Weights of a small mixture-of-experts language model, trained from scratch on English Wikipedia: 8 picks a token.
Below are experts of layer 5 (counted from 0) of a mixture-of-experts language model. Rows are named router (the router's row for the expert), gate (a neuron's input weights, with its number), up (a neuron's input weights, with its number) and show model dimensions 80-119. Each number is 128 + 24 x the weight over its row's rms, rounded and kept within 0 to 255. Numbers have three digits each.
After each expert's rows: "gets" lists some tokens that make up at least twice as much of what it gets as of all text. This comes from a sample of Wikipedia text that the model never trained on. Tokens count by the router's weight.

# expert 28
router:168095162129119163141081128123122135149097119118083132121119130140121147133127129118154140118130138146085125143136157121
gate0:148137119123128162100118136138109130140165114095104105120142171141088151130109118095151127150149112104118157135156143104
up0:150109150152131161170126121160160111130081136154113162162118100145132120115113115186135107097093132116148142125154120087
gate1:099100149139151103117120143135114136128121162126102139099108106142127125125123140114128100147144129162107124165144103149
up1:122139128142079138105114157097122070121162131152137096167116140152152122160100126146134166164125105109096140121137142096
gate2:141142159139106186126111119125170153141161124118093138121133174162107140152119130128182128137110109127076109135126118146
up2:131151124133134129137161143113105163112123112152124140140149126080125099152165149131175136122102111112115172134180143122
gate3:139110165173136127125127133163127110096095116129134141141145123155165152088127131132138108129134110119143083164102123146
up3:120151176146150131163098125105104121110154157128127103138140127117112139121190111109097077081080141161139158134129135120
gate4:170124108113131119148144133141122143143176087104109134087098139084088139134165106157107139140094134161119124136109105110
up4:147135155099164125136100104103105118138144146133120129133114151138117151163133083133091108137143147133097117136133157132
gate5:094132150128136135152106145164130157151093153141137147121178149137102150116161127125117115139122130114119144149093124098
up5:119179184104146168127081145111141151169156179131100104120157152142153129095128113155068106093159145112147129139165079121
gate6:130158088116101091160163152133162107181159167148129183110133140129136176113119117169121147136137126126132117160140151094
up6:115112129139118175122163147143139099114102110134171126109101142184108107150105124116168135169168131137094125151121156169
gate7:135118115148146105159108118131127119147122124163131137143122111113126089137147148123108117149127163115044129105126149119
up7:131078118163126150149118173135156146147155077141079135123162140134144096158123079085133141114123134126114143142127141126
gate8:125108163142103125136123123101153149168126132157137123113120111132087152147163115148130106097152159129114107080115120116
up8:125119156135134126161109133155174153108103131138093126124128153145111165132109156114133086155110147113092137127129142121
gate9:115112136129131151088086102113128108147098140175142110125141079133169125128113145107113128176087121149122149120157155156
up9:121122149123121146067070125100165117147113106141101124111137137121159152141107080136141129142110115118087145113177152127
gate10:090167123166161133109134097110168135204123125182116103102134139114131117150148155124137089142164111151127116109127189101
up10:137161120129127164121147109147142121126174101151150122156084105146188086146083103106156102160166111119121136116138137156
gets: " the", " in", " of", " |", "|", " at"

# expert 9
router:153108154105109157103128100170124104139119121138115096091142116158136135105115125112145131118126136098100111156136145141
gate2:140102108113117136149198105113134107146091135132128123106132138156119135132127109115172109146118161121113126136154147108
up2:097145116105121125126069126170135147131146128162133181106176148115137122085136151191106141142160088088126131130147134147
gate3:129103128088125146137139127160087156137067131140100153116127138101168111150148132167099105119169078131149132142122101135
up3:126111132099075126098142129133118116103105108131117108122126160082157095159083147131105130163099131147127128096159131079
gate4:142145110140063143131154152154107120144161174156138120117120137100090103134115154141151107129097126128128144107118152102
up4:167162114125148130145160123135143102129161128178145092083116128151099133201165143128120152115120153107109144070140097128
gate5:130125126115111117138154113125122078108172112146127108116122145125169096140115098143108141165096142118140127139140121158
up5:144154131135133138129142140151131159143170114106118179151129062123150078111114124111129128180146143138107133122088161133
gate6:123132115154150095141115150125129111166120090116130148132122126130115138135133116179132137139100157143089119114081144104
up6:138121121134153102114128118106138151146173163132183138141083143124117157168132138157152124120131148167115126117124126144
gate7:154127147177171162160115116133155180128125107127132124152134178126094155124143162087141113145117098131112129081118112155
up7:116157177126129116136148084142134120137159113124117124112140088110144164148107163120093165137099083137126090110146099108
gate8:105115093159164080097129106183086145151148117160108131117096070126125121114107147120111108112132153114138092131099145147
up8:102138107150128087078119069161146109130150102137111120099067099159130146099134162086124121152133142122148145113108143149
gate9:155097117117169154106131135121141094181112158156137070130133132154134124110128123113158141125132114127108140140135119098
up9:165106153122202108106139090110137074166109153156115079151108129189138118105152113126120136154144145158126131138123137131
gate10:130144101094127103117133124158148134126107133134159108105173109161090111151120144097132133119131135124115104090122116140
up10:111196174155142135102129156104136103104077085117095123160123128135111151099119128133134142082168126117130141108133098154
gate11:101145122137132137149122095127109129166135109102128134128134139075124150140100136119133163133133160152153125067122174134
up11:143110112108092090126107154164125176131153082169148166059146095135124135149137123133165114137147173129134106126129117129
gate12:144134121100125148126113135132152147110071126098126125148173085083134101121124077102098130165133176119132114112132121116
up12:102116114084119126116141135100161120136120132109090117133118069125093129114158064110091133121124100139122115093101143088
gets: "–", " |", "{", "_", ".", "\\"

# expert 88
router:172116158095108154135146090133158116156112163138082109138126126122149147134129118126144137109148145122134115153147139146
gate0:107093129134108108132095108112141103153122109106138080105150121107090181178130141169144131104142132115119131133151118122
up0:136155132113152143157118168115176138116104160170092115171108141154144094107150128149139120171097134099125141138102138102
gate1:106148112103123102162106090137075127154123096114150058158113126101104150196163071146120132131112100112143123132118153089
up1:096183074169125144160130116088125139130157121118140104104143110117150160148116115139152105114131135110118136138138084106
gate2:155158136140131108133125133094146147118108133123137122121138065078163160135112097096091130117118115161086163123156145095
up2:122147120111145166132093123115126142128131106127115157110121136125150090134170111111109085089128125134098139129099121103
gate3:124112133115122133153122085109122076134123161115165131121108143106119148149192109098159179127101135149159074096186085112
up3:107131109112114184139095131109116127133119152126146131144115170115132110113140096118093111123078126143163112099153097146
gate4:118164131124103152125183126150144115148151119157153101139095150082054163127122128104162130096113104136151130127098131122
up4:120139104170155066124167127155090122107099160150129068105175150109090132119104139131107130163117181121121178138127162119
gate5:108071102120131157142134086120128165152094153160127204125117109176150073122135142116139107138196116153135156123109149127
up5:141123088119130132118144187115111088135115123122157109130137154111058128104110151178173143150116142143162114103104153161
gate6:155141099110145117159156133061116145129124105122100128142117161165137095105137094125130096105108097161112109109110095131
up6:096130131155127110142116139135102104105125138190137126101103135095116171139176188132114159113108105147166155148157133079
gate7:148117135151114113137155095176135096140084118125164121107130129130111109169105076152102142150144147165087110124108136160
up7:109119130165139118121160128178118148120124114093141104137106168125156141100145138136145095120129133089168122112133136107
gate8:119131115148116104135106125138142140132110054119115139123098107121127078135099125146169107167142157125138106156152184126
up8:142122162108181107125137168094112097123140140124122122120151159130126161124110131132132072168133143136167111150166164106
gate9:151081110130099138114126091130106157125105121133087127142137119107129148142165124121113070129161118152170116138112152130
up9:113126124117099120141097115089120073096136124081120093121158122132134085136120150139154165105116138118113142161148132105
gate10:113130115142110110100135150125183102077086107092104114119128117137145114144109117077156124139168137125116118095119146125
up10:137134125126151146146154142108142163107060109128132137092167137107143112164139140128149147096152152109133158103081170148
gets: " A", " by", "A", " E", " a", " No"

# expert 66
router:131094146071112152137123116140131094141118164112129123109128158125121166115125124122182143111129103111116105174099165145
gate0:094099111168121143132142124163138123132155166139141078112104158128159115146097147127126109160192115139125138130116139149
up0:137163114179099154111122099118130125123152103140126121134087143108121100110123130139113142121109130120101156153098146116
gate1:155129164098147122132090174147144154151101119089132141137159140112113149145134147154097131120135133150126120145127140140
up1:121144123124081100130204168120163169155154130144131153143097136096160143132118157085153140106136139111176143159123078113
gate2:142133153117136162108144095158129109111114121109067129130131098120091159122132147132091140139144115140116146123099178099
up2:156104124144150099163131149124102129099093104106097154161175084103142090121123137114118071106133112126121143155127103091
gate3:180143111104151151097126130114186131148117131128158156147169125125127117202124148116111128189130156153122133109132121142
up3:142128134119155083120119136115088135108076092114125132128127141144128139112142117127141106128111147120082124137137104118
gate4:150151100123092138099113162137132153172089127084175101171148131099191071145124109166145120140136128117162103115134150097
up4:101114120096174138103135148118136134160104189132167157133097117153108148108160160138122123105129086127114162105095141119
gate5:121174097150155103127097124143133156145150129114123118146120121117174159102165120123104125132092113119122132120115147130
up5:160146144126138133137104088158127123163130145108158134136111147132092120118170105116109072140138166119092146067134129103
gate6:151143107144135173129096149148083178141155161150114141128144117151121158063090104110185166141096114087114104131141119109
up6:118112158146086119149152099133147122098135117108170122131124103123105155188136141170061108122135115142132164119132140132
gate7:090139108117092138113129140167152101117110127109115146150121125129136145127128130129181143095100152097129123103162141165
up7:139146159137108119165092143117109189128135104136124093143138100114137103119147109121107153121179117178176140145137088098
gate8:133140090133173156145108108159148126108159155181139141175156118160129146138113140145139156141109138161099155098099119150
up8:130109143167141119116149131123113169061140105124147121119116172108140155128096124116129156159137111098155131122123112138
gate9:124143110110122158125131107154132104126121125129131151141099108105111138189122152188131125146139156079127149127139119084
up9:136088131164171122141117131095101142137116130111127140157094110091096127148104110129115096139134172127104116103112110090
gate10:129113079121099112138082123134112112090081109112168073110108109116107152123153149147153155084100155099114105123064115129
up10:134155168141108123090111139131121113112150152138131157115126150144093120086170161112162129159154116112126142139134096122
gets: " an", "\n", "|", ")", ";", " An"

# expert 14
router:129087177071090150121116087119127133170118170137100120115126118157157154123168121115117153128166125112113074163147141139
gate0:114130186138118156149094109133157132144091160072111126114097094105136114094118152156125136161109111116093145098136136137
up0:132121135167115129110146134143151170156127139139118126108104116167162132111103135153120125111171100155163106098167115138
gate1:140149146103087120096166122134152115107121150122127132145147135140122130111139123135148109112169149149111146113123094155
up1:113128117123122149107105159136127123179174094140129157175106153121151158111132120142131101141146135113133115153137105162
gate2:127141124133154100131122150107126148156151147122149148135117115137143142132135134166148131146142137137105159122140135186
up2:115143145162113142142096113105126169089120122122117105109114086085106111112171093150111157112118147110137132168133160090
gate3:071141108132108134136142128156095146147092115118134141135161084149085103182135145148127134128168128146150133122146119107
up3:063105094067077151119148148137094078132118099121143116103154090200134113164117122122154109140123177132119138101132117143
gate4:145132116128126131144149133132134121132161166128144173140151073121088110125119133140110131130165132126115135158129125097
up4:115127082154138124145121111138117126158103116067116125157122124088144142108148140139106188109163126118081131116142132134
gate5:124135128109168123136138127099097105146100142133164155126170142128141128109142154118097143101119119165149126101145115102
up5:131120106141117121116164132070104139136099140115115193134108106147132126140155149129123141154145150122167114115132068112
gate6:166137125131146116124112140127176149127127153153128163110147128110152151133156102122109114162114101107108191089107125104
up6:147139090130121099142128083159164111128151132120107147102108144139109120116157081124164101140135145141161134119126111102
gate7:135105131136133098152120153128123136126117166136134135104146145086144116098134158123128106176111080070138119139131125154
up7:134106162135129079144118129172125174098079115117114161113176170089163114138122119135113151105152128126150109145148127134
gate8:135124155150106072148154108134079135078094114101103152101115131095100097117129141112098146139133159119120200144129127098
up8:135109145101130127154124120111165155130139129119124114166121150213131138162139135188138147129091102159163121144099164158
gate9:170136116101134103178113144094155133149106140126147139123162144106165159179116156110130124164126106048104075109174121124
up9:107156105111165133093147144075130103122102158112158156148155157142091141179151128146090146144116071133125157125141131189
gate10:131121107118114135115145099117119138133124116096121123115158124163136137149111114136172112102139136128152151103128113117
up10:127191144121103158154089124161146147097116161157105135097136141077103123113143128135111145135144100125101125145149175144
gets: " the", " The", " National", " New", " High", " Royal"

# expert 49
router:163108124112099161074145087146136133145109145164113129100148113131148099116161101104140125104157133087131130132146087114
gate0:138134170123156104116051126147113153123082120133142133121072155137122130146101143126122147142126133134105113103131127089
up0:150106107126130150146105129155120104139161164159132116151147081138118148107124131118089161144133150123106120169137129131
gate1:127093151140189119160132124143139109123146144153163111122135133099146120109093165154155118125153166118113112121152133124
up1:153117117128116094149112142079091142118137105130109131144093174108136171143123088158132154152118141148128119149139105144
gate2:104118109138137153110102141150123143140103108122122159144088154158110120113109136130126109066116108150092120098080118105
up2:133120105136150131102112131121128142167125110116143118110117161124128142175131113141142107117116100112171131113146139183
gate3:126136142137094085105173120128156142104117137103126087113094132173123131131172110136145142155097094092152093121144120157
up3:108120129146154119154155093115130162084114112142175111103152176141143147138120152146101085156140135131112140121163154143
gate4:149141128153132113134119108091161151138147173116122098118178110105116095098138153153145138127163119131107119105164105140
up4:174106113109103109112135164154114141160104133136104181142111147136143160138132107112139131098113125117160135113156196161
gate5:091140084139155142081123156157149155124127112147124136114165148143107119160147136145140109109117151134095127100134113127
up5:129122133101101146146138146103158118095090163138139139127120121142131110148088133135172111122116112116187131138135150158
gate6:135115110182108138109148119132155158130083156121108083149124127118100126111120117176133155156133120116127085141137125110
up6:152131095099144180174109109149120095124122118123116166122119157154128165198144103076103104113113133113108173152113097121
gate7:127089136134140094140066124168148117156127194124177101125153129099112137158139109094099161156115133094121109134100134124
up7:130096148101110156106142116140091124106145121103101126145155138161124171143086102158104126134093164147095138169114139163
gate8:131122137159106146153118148107118131126139130124173146144107097151103102157090109093099111102110120165111170108081166150
up8:118106084124104136124154103114106138127124134144077121109118123131114155145168094138116118079129103123153137124131134132
gate9:123142129104134155141107116090111145120137155159137153100159170128168077172136148082144122136141103103127145115119140139
up9:117128093091129140085104125190112114142140141101105097116121144128113095158137097120102134126131154112137119097124138134
gate10:114169112117113110124108153121141110133134123147109113159156105122110124159163128153162150149128120157148084117139125133
up10:140139137097156107162124131141138123123137147148143094130172087153140146143116117122142148125149103121143128134126151165
gets: "–", "19", "18", "born", " (", "17"

# expert 31
router:167134185083102136118109114130119138157134161121096119120147137112135118125127108137155139101149118132123124150157150145
gate0:104117137129158135111138147127119091079086137088139135166112153153164130103141132179148107194119097118154133111104146108
up0:148105141138135099140107109121144156139127161135072104120122118131116129144086150105145094086132137113100131106151110157
gate1:164150140163092143084139111150170110155138096075103103146094118120135133123148123167097132119096118152122125191116081132
up1:113147135119116093084099167102122153139136111106107101135128117127124101129153114147167133097109097082152103178130128100
gate2:141136155123104128095159112120157118115123168135143136149104120153107142186134136110091133133146104118103070111114129131
up2:139135125124111123090149132160110124099127111159172123106118101109143156117124126128100121135125118140126079134099116136
gate3:144103164146128100146156120110136136139113113163140120124126137144071139101151108141148135190140117165086152118120145125
up3:137102109158147130169149106144129109122137162123132105152159091110119117132137131177102124137154123131109119161137111133
gate4:123141115152156129162144109147163104149121157136141100141109156107138135151099108132077104122130165156120118146130155111
up4:133143123141137151184145107138137127133118135113118085150093161114162145084097111132098107133141151167104103154151143166
gate5:112140121127144099144104126115143090118122107125166127164149101197115144138130065098129121128105101155115125122140094099
up5:133106137092117155102160133148077148101121121154100114094157138140149104109150120112093140079136132127140125111103106149
gate6:109113104164084178138142088129171172128120125155113202137123144057141167112117111134103122147117143164123188156114103129
up6:139151119123107148126127095111093131140138125127126111125137130073133121159132115119158144104124133151112119156097108095
gate7:144182122119148130130108110117152129144114104108118108148111109198151163132149158111112116121116093135121139146185104125
up7:142131131108154131098139095182152111126112151145188093143161150098083146151150062123167148154101115122133132112092133085
gate8:116161181126140152130116132145125137111158130130151091125134114111144101134136116127155128114156106140122170165153166148
up8:118132163101135137162132113129137116104132147154172135128108130136118128137099129143162138162116101135106113122105154151
gate9:099120142155133139114162106124127100135154085115126081152124129121109139138134106138122126109088170154149145167120142143
up9:118133121147118127147100114128080139103147128122136135115148126115133130174124165108129134141142107160174198157134109155
gate10:150143092142154143114113159105171101166098174126114127135091147129124163145108109148106129082123132158152128138137144093
up10:128169107134145131128118115142151108125138143131102164105096113090136154141096155157116146109080130129153130141138115144
gets: "\n", "|", "\n\n", "{", "\n ", "\n     "

# expert 30
router:153129133119113152103108102141156108123147152130108138099149122139136138107138152081139182105163156107111089135141156142
gate2:114100093124078156130115101137160115153146145152172172131120170155113105090114148172143079135148103131087132134153202099
up2:109085104148105118145150103140095130156152135145168167136151137128136131086130147150114095111131112112108148126129151064
gate3:149184146184118134169095132142125147094134116108115185093150099144133084088118130135143141113133107135134179146142132103
up3:097141122138124097132133154129130062103155136076098136101080113161127056116130145155159121107134110126089156108166119090
gate4:144137174107157138139146146151098113137109146154146151133111135142170162135120130132133115138144109163087091115119135099
up4:114116127137086132090183085146133123149143130104118087154096099116118135108117101168114130110089090126150136113110150080
gate5:132108119124097112110133090125124142113129134092122115101153132146134116107164126141117137180125158145148146097125146178
up5:153124112163109170106107139186155107145132159112093113159088157113134143126177121127137139166141082116127101107146116114
gate6:140124115090146141112147118138098121153143131160140148115130129135115154131104116147143092139168127118119116086102102105
up6:105084129110133151143115074161148069123107153161108083109123143111120114156122160149120149142112131135189153083144123132
gate7:146164119142108136152152165079152139112121098107145121184119149115126144103133148109092128185121140142141135123121124099
up7:111130128135116101104121099140152120127123123129104178151129097099120138134109117127142121104116129176137107135115120103
gate8:103113172123123158121155102105098111132078151125098180146142132151184118090137113097102137148133119116129125092124102153
up8:110115119144097126101117129098110154133156090123142148128098102164103103134115139158180112107114108113122128110150150098
gate9:129111111135169151111128167098150149079162150154152120138160147105161103163123125115146119108146158111090134143154119079
up9:130106149084087144161112114149127149148149132163134085161127138140139130115154124172156126138122116152117166120133134144
gate10:144125127156110144078144096150136135119127156149163100117100155100094134123135154099142146132113140171150127127119099191
up10:135139130073135128131179164122097120154100124082115113180120132153155175157121162117133118120107120118093148123116159103
gate11:137183148114115135128145084149101179101115158174132141154164148122100119151166106124145146159150149156156131112126127189
up11:152089141126136137077144142097111136096109114157145138138164128099121154116131101106098092091122102095184120117150127136
gate12:106135109095136133104074079151131161153136129162124143129141134101138110165103090116103119124133135159123118137147132132
up12:173110116116119133168152173107155138112121175123151120117133111113137108152134119148119128129115154122145108137126110122
gets: "Se", "se", "-", "di", "year", " di"

# expert 122
router:163118132106100159078099116138130118152096137158097117148150095128157183140133139136151153111139141105108117157164135169
gate0:151104158089129129157127165126115115138101102139108099096131112120108090111095115119129092103083144095107107151166126112
up0:129121103116138115105115119113131173094133132146147163124154142129122115150100149099144141146171111167140133116121144137
gate1:134116108107126122132108135160163129111146128122116113115156156073120114114139070119136130158123166109137119180098127085
up1:115107101131151135134143103119131129160089097082115143149117119143114143176124094128108099106146087166117139129160116120
gate2:123074083142119145150157176073165122117111126120083135128133104140163177129117113141082143097155074124168113095164130143
up2:095167125152132133137122179145138148115149085147121094140139116102153110128137119116107137109155092106140126117148113151
gate3:144144140146153106128158117147140167114130141135134149147138109103142136116157118136134138113125130182150123139131123102
up3:123128178069140138116142119141126157146139160138190126138096137090066119155143140124167120139125129156126126125102115149
gate4:170111101084126107132134116097126133116095115143071136139116140136113146131130128130120113117177136161144126081096135098
up4:119144122139133142100107136142112136165182158132111131117148128100122127131152113123173085150106126177133146122102094160
gate5:144124133135112146099138125158111112142129131131093146153100126126094131135169172130131151107135157131104090110131148112
up5:118139103138127104142146161122132167116131115109146138128140161134178147087094154126126106109125119157127178156163193086
gate6:106115084156124130123096116130144090125130121143167149152139129113065114116110119107152130124098134121155128106118176146
up6:127135111196173111129109149130142101108116130091144120176161107113086127116151134141187169161137118119143097139122133116
gate7:167147138131091138134121074132110152145126057124113093127115104127140164123153085095115105103125182131139143165132119118
up7:110145120223097097158162146120118111116140167181081123091120103164125136071126145163103165134084117123107124108119109112
gate8:123170114137108170162141160171138123117098115168141134161134150126114110071142111079155109146111097137106132109127168146
up8:180136117139122166124139120121127103125099138128153128094117129132128093066163084133090148153134117152141103124158150147
gate9:115164107163124117167084138165110139115150113119150161195134128117087172115129160083150142127126148157132091148095140090
up9:148131157095143092103171149150134157109143186141137118103112131133133140180126160142131144118145128123145150111107119097
gate10:108148133140129163151118160115135106127084140120094177191118117110097121114131150131100149104126154132096135132139152096
up10:134134106113112125104109129146083141155166145138173133076114124082150098121119125134125107134135144124137121148134096137
gets: " the", " The", ".", "The", " a", " his"

# expert 84
router:113104162074113172149140110113145087131133133116112121118130119143137142122124127106164137107125149135087090189117109137
gate0:116112131082136115137148144144137133128095120124138093121116156111077156128160124140124107121130119151121107139150149101
up0:135147176119175169146105118170133146108112107113115102163119138139111165144149099105139107127172117119100144143123133175
gate1:112114160161150131161136073110187117091106077118126122182121154143137133133102160107128135115148155106086123125144066149
up1:172088080133135133102150079134125167128115101134122133130133098148141140152137150113135073164126145134087158090112104128
gate2:132084106104162103064099101141139116151136093127101118162132103105132139141156165174148144126114125150158126138090124143
up2:110173132101117137099137144135146105136065134115082140158145111142170101107123137140104146151117178119116099113090100145
gate3:116183101135137130125129150140135108135134147156113139161116119156148108146102122155103136166140123150115154133125133149
up3:092112104098119141123127137140139138148152135128111127140133102136158147138120182113145116130084101141119115156143140083
gate4:086162146116159134100132131159106125104140144128127139146109140120125146125078187122171083159187164118097136088139117147
up4:143138136135105121117080149117122138108135140167138120138162115138120092121142154078082111098148082099157181146115163139
gate5:148108140152151145109122098133119121156125151095091160111075120084115105137107180160168190157121115163143149111158147150
up5:148119157123120076143124187155162148131133125072168112175183133132135133118099123118083153117113094141098129122104090062
gate6:123119125126126102142130109113061125121111133124128138131087122118123192155083151153170109117178138114155158095178118098
up6:072124131111171124131169107108125124138115101133114147087103125115137188135123129105118119176163083104116159156159146121
gate7:099113118107118113108133148129135123145106139127112100160147135110117142082097140125098130099125123134140135136148100100
up7:085134139159148104123158142149089101107132130172172092153094120144125125158145147120128141104186163107104106117099107101
gate8:117132125116106133099135100106129139164124124163113140116162127131145121180123166155142129100106141133090093112138185128
up8:141170126114163118106152133084126139145119163113147114173146134112137124151116171145173073110107119126141090136128166206
gate9:148127110128164130103111126173130090147156132123132125089091095144127107126120124126116140125138117136090098115138126131
up9:123134115150119117112138122129148169155139143122101112162179134144117112161140141118182122111147087136148144172115122107
gate10:157143090114089143151099142129130143139112149140173172102128106178164147135112152135129127127114148121119076178111153149
up10:156139120112115158087096121137113126102120122105105128098115134099130127114133160185097112136118113141088154097166111123
gets: "-", "\n", " by", " Coordinates", " Country", " Location"

# expert 72
router:138105168122123176118103106161143150187108170143076137141134130102158166123127095139156149089136133088118087118152142121
gate0:125092154111092110132109127127134161142107151128067099122142072096064118114159125140114142094129102125121108128088127103
up0:112134090149093110131152101122127099127147136151132126134115141145091127105127130119106160163146119122133157135111128112
gate1:128107086121171088125106146132118118105082118111128155139138133155123117149112143163067118116135119094159078130179115091
up1:110156103148137106121077130121124178100118130148106131180148124114129096127143130119129154154112076179137136114103138121
gate2:152120096108132153120161147123101126127135087102129152109126160114130135139135119146125126124152182161130135145117133112
up2:135101163135126090118105125144145105116143123159150062140144091160136146124154162154110152120084087119111115134135091138
gate3:097162135089056141146143163114124136159110133172098150136124145154138108146113115102119141116134139104119122140115097128
up3:093122108150178096093161139121150107087127100118157099101111105120140130143167117105129119133178138145102146140154118102
gate4:142163143095125119127119153124127108147111111100111139144135141128089148143162135161121125129142092141175129151112120130
up4:119102121172138092124126157139131161175134122154128150156117110124140087114110126124168110121150132096127110146149152120
gate5:102111150122103093078103131102153115123124159158163172139145115112125100142131145123075130142116091127116130073075133089
up5:131128136085112094126070149152125124178111090149132150129093151120080112111136112158139117159110125137128098117102156149
gate6:143092117162152117116158110104133147114123113123139131104126108128158139096125100180162124086144122102088161101123117145
up6:132104119109114116183122091103154091066188100128121130148110068100135138127119119120143161128129152198148116115124097109
gate7:170146133119134131125129133130077141112126105111150150107127110146105104110147140142129138123142098110183194161096120100
up7:165105143119124079106107146176114108123178129112150151138131144119117135107173113136110111113176145106165159142111123122
gate8:078123081143081107078115096129103144106127172095165109144193100107121150130151148153151122079116123205136137093170130152
up8:143134081136125168084100080143151142125149128184129117147101141166102161139112154117097114156114158120168136110151077126
gate9:157114090127125147121131100116137135123093094161128168162163105127146161116146121117114130162123139140106146117131137110
up9:147083118136154125143126127123108167131101152131089177175128134115140155163164137128141102142157139156166161134138119116
gate10:107137141157159129127119147121149117106152159141167146137115144095125136112111113129114122116135137129147137118099118107
up10:103116147136153141103138111133114125108143137155114102153084167096115120149132154108077117131134140104081086113082137118
gets: " of", " in", " and", " for", " to", ","

# expert 39
router:156127147118116164084088112134160113146080137149095098121135143132149174130158131138168142102113150118111117157155161150
gate0:085106116141125120120142155178157153104137099128107121157128158119056123166149137143144137136114095137114123128123117117
up0:108153173092151121107113133112133168131128167121139110139162149109126145083126109145084120133107106135146144158086180157
gate1:164124144158105155155144141153110126168107090105154133099130132114088139099158146141141099135141113144123135135165148104
up1:066102148118116076176140148130108107100120129081116145078120118149125156117127143146151096144135176117129162119152203091
gate2:129100136098095151137133181143095102137077109108085096120099159118093178131156134116121168102051143144122127125120155061
up2:088124147121087140091140110105122149162136121116104126125134101188101140131124159148142084105107122188142105167117109158
gate3:111146128151141124147107098097153078151092115121124156137118109178110132095100138167151106130114139139137112138152134115
up3:144131170097125163124136155102136179109137149103116180088144148149167175107156144100111100138139138153164140123067168137
gate4:122183139113119158104123121159180135152140133134128155153117162132143087145125137132122130098138125170126106157173116140
up4:123111166102143129111125168143126142148112147150127158113115130115102121126157125103156157135168115099096124136107139169
gate5:113120109119180173167139126157156163128089104144140126127096146124142171132128108094095142143130152116120124113103130140
up5:126137123149103134094126117130105137114161129080109102137136104125098133130097122073117119092125138122094126150149081139
gate6:159107140134123098121103133156124086100145136153104112113121134087105124171128132115102101160176152114133147143156115093
up6:087131136133139150126173102105120123124147115109140112185116130097124147089159093152126129174148082174167098106148113138
gate7:127160083107156161134148114142110120107111098150132179133124131090136132086135094111104120109112101133150100136139137145
up7:139108096141132115097131130094149097154118099145151071119109113146180118148106177171149123122188117150151102159115163115
gate8:125135126124169165144147156126158108084093139164083135139166150130116157070144099124081128112132115124127130123144126114
up8:145086090161106112127142121108095148110137135166124106138131090069140118124134143158114108108137100130190137107108115113
gate9:143139167081107161133139125133092149115116171130165132114113117128123133146126116123138123078119147140139153127107099109
up9:131107114122101131116154136149102131102151140107115111120138161153092142140105114128134128098128122139165118148117119152
gate10:128148119127176121109136152135144070100111091146143104163118149146088165132107177092112139168115114108113109098113079121
up10:128132103138183139143114123098164108116130140135118115128111155144103141161116087090122108145120064137173069092158111160
gets: " the", " The", "The", " his", "s", " its"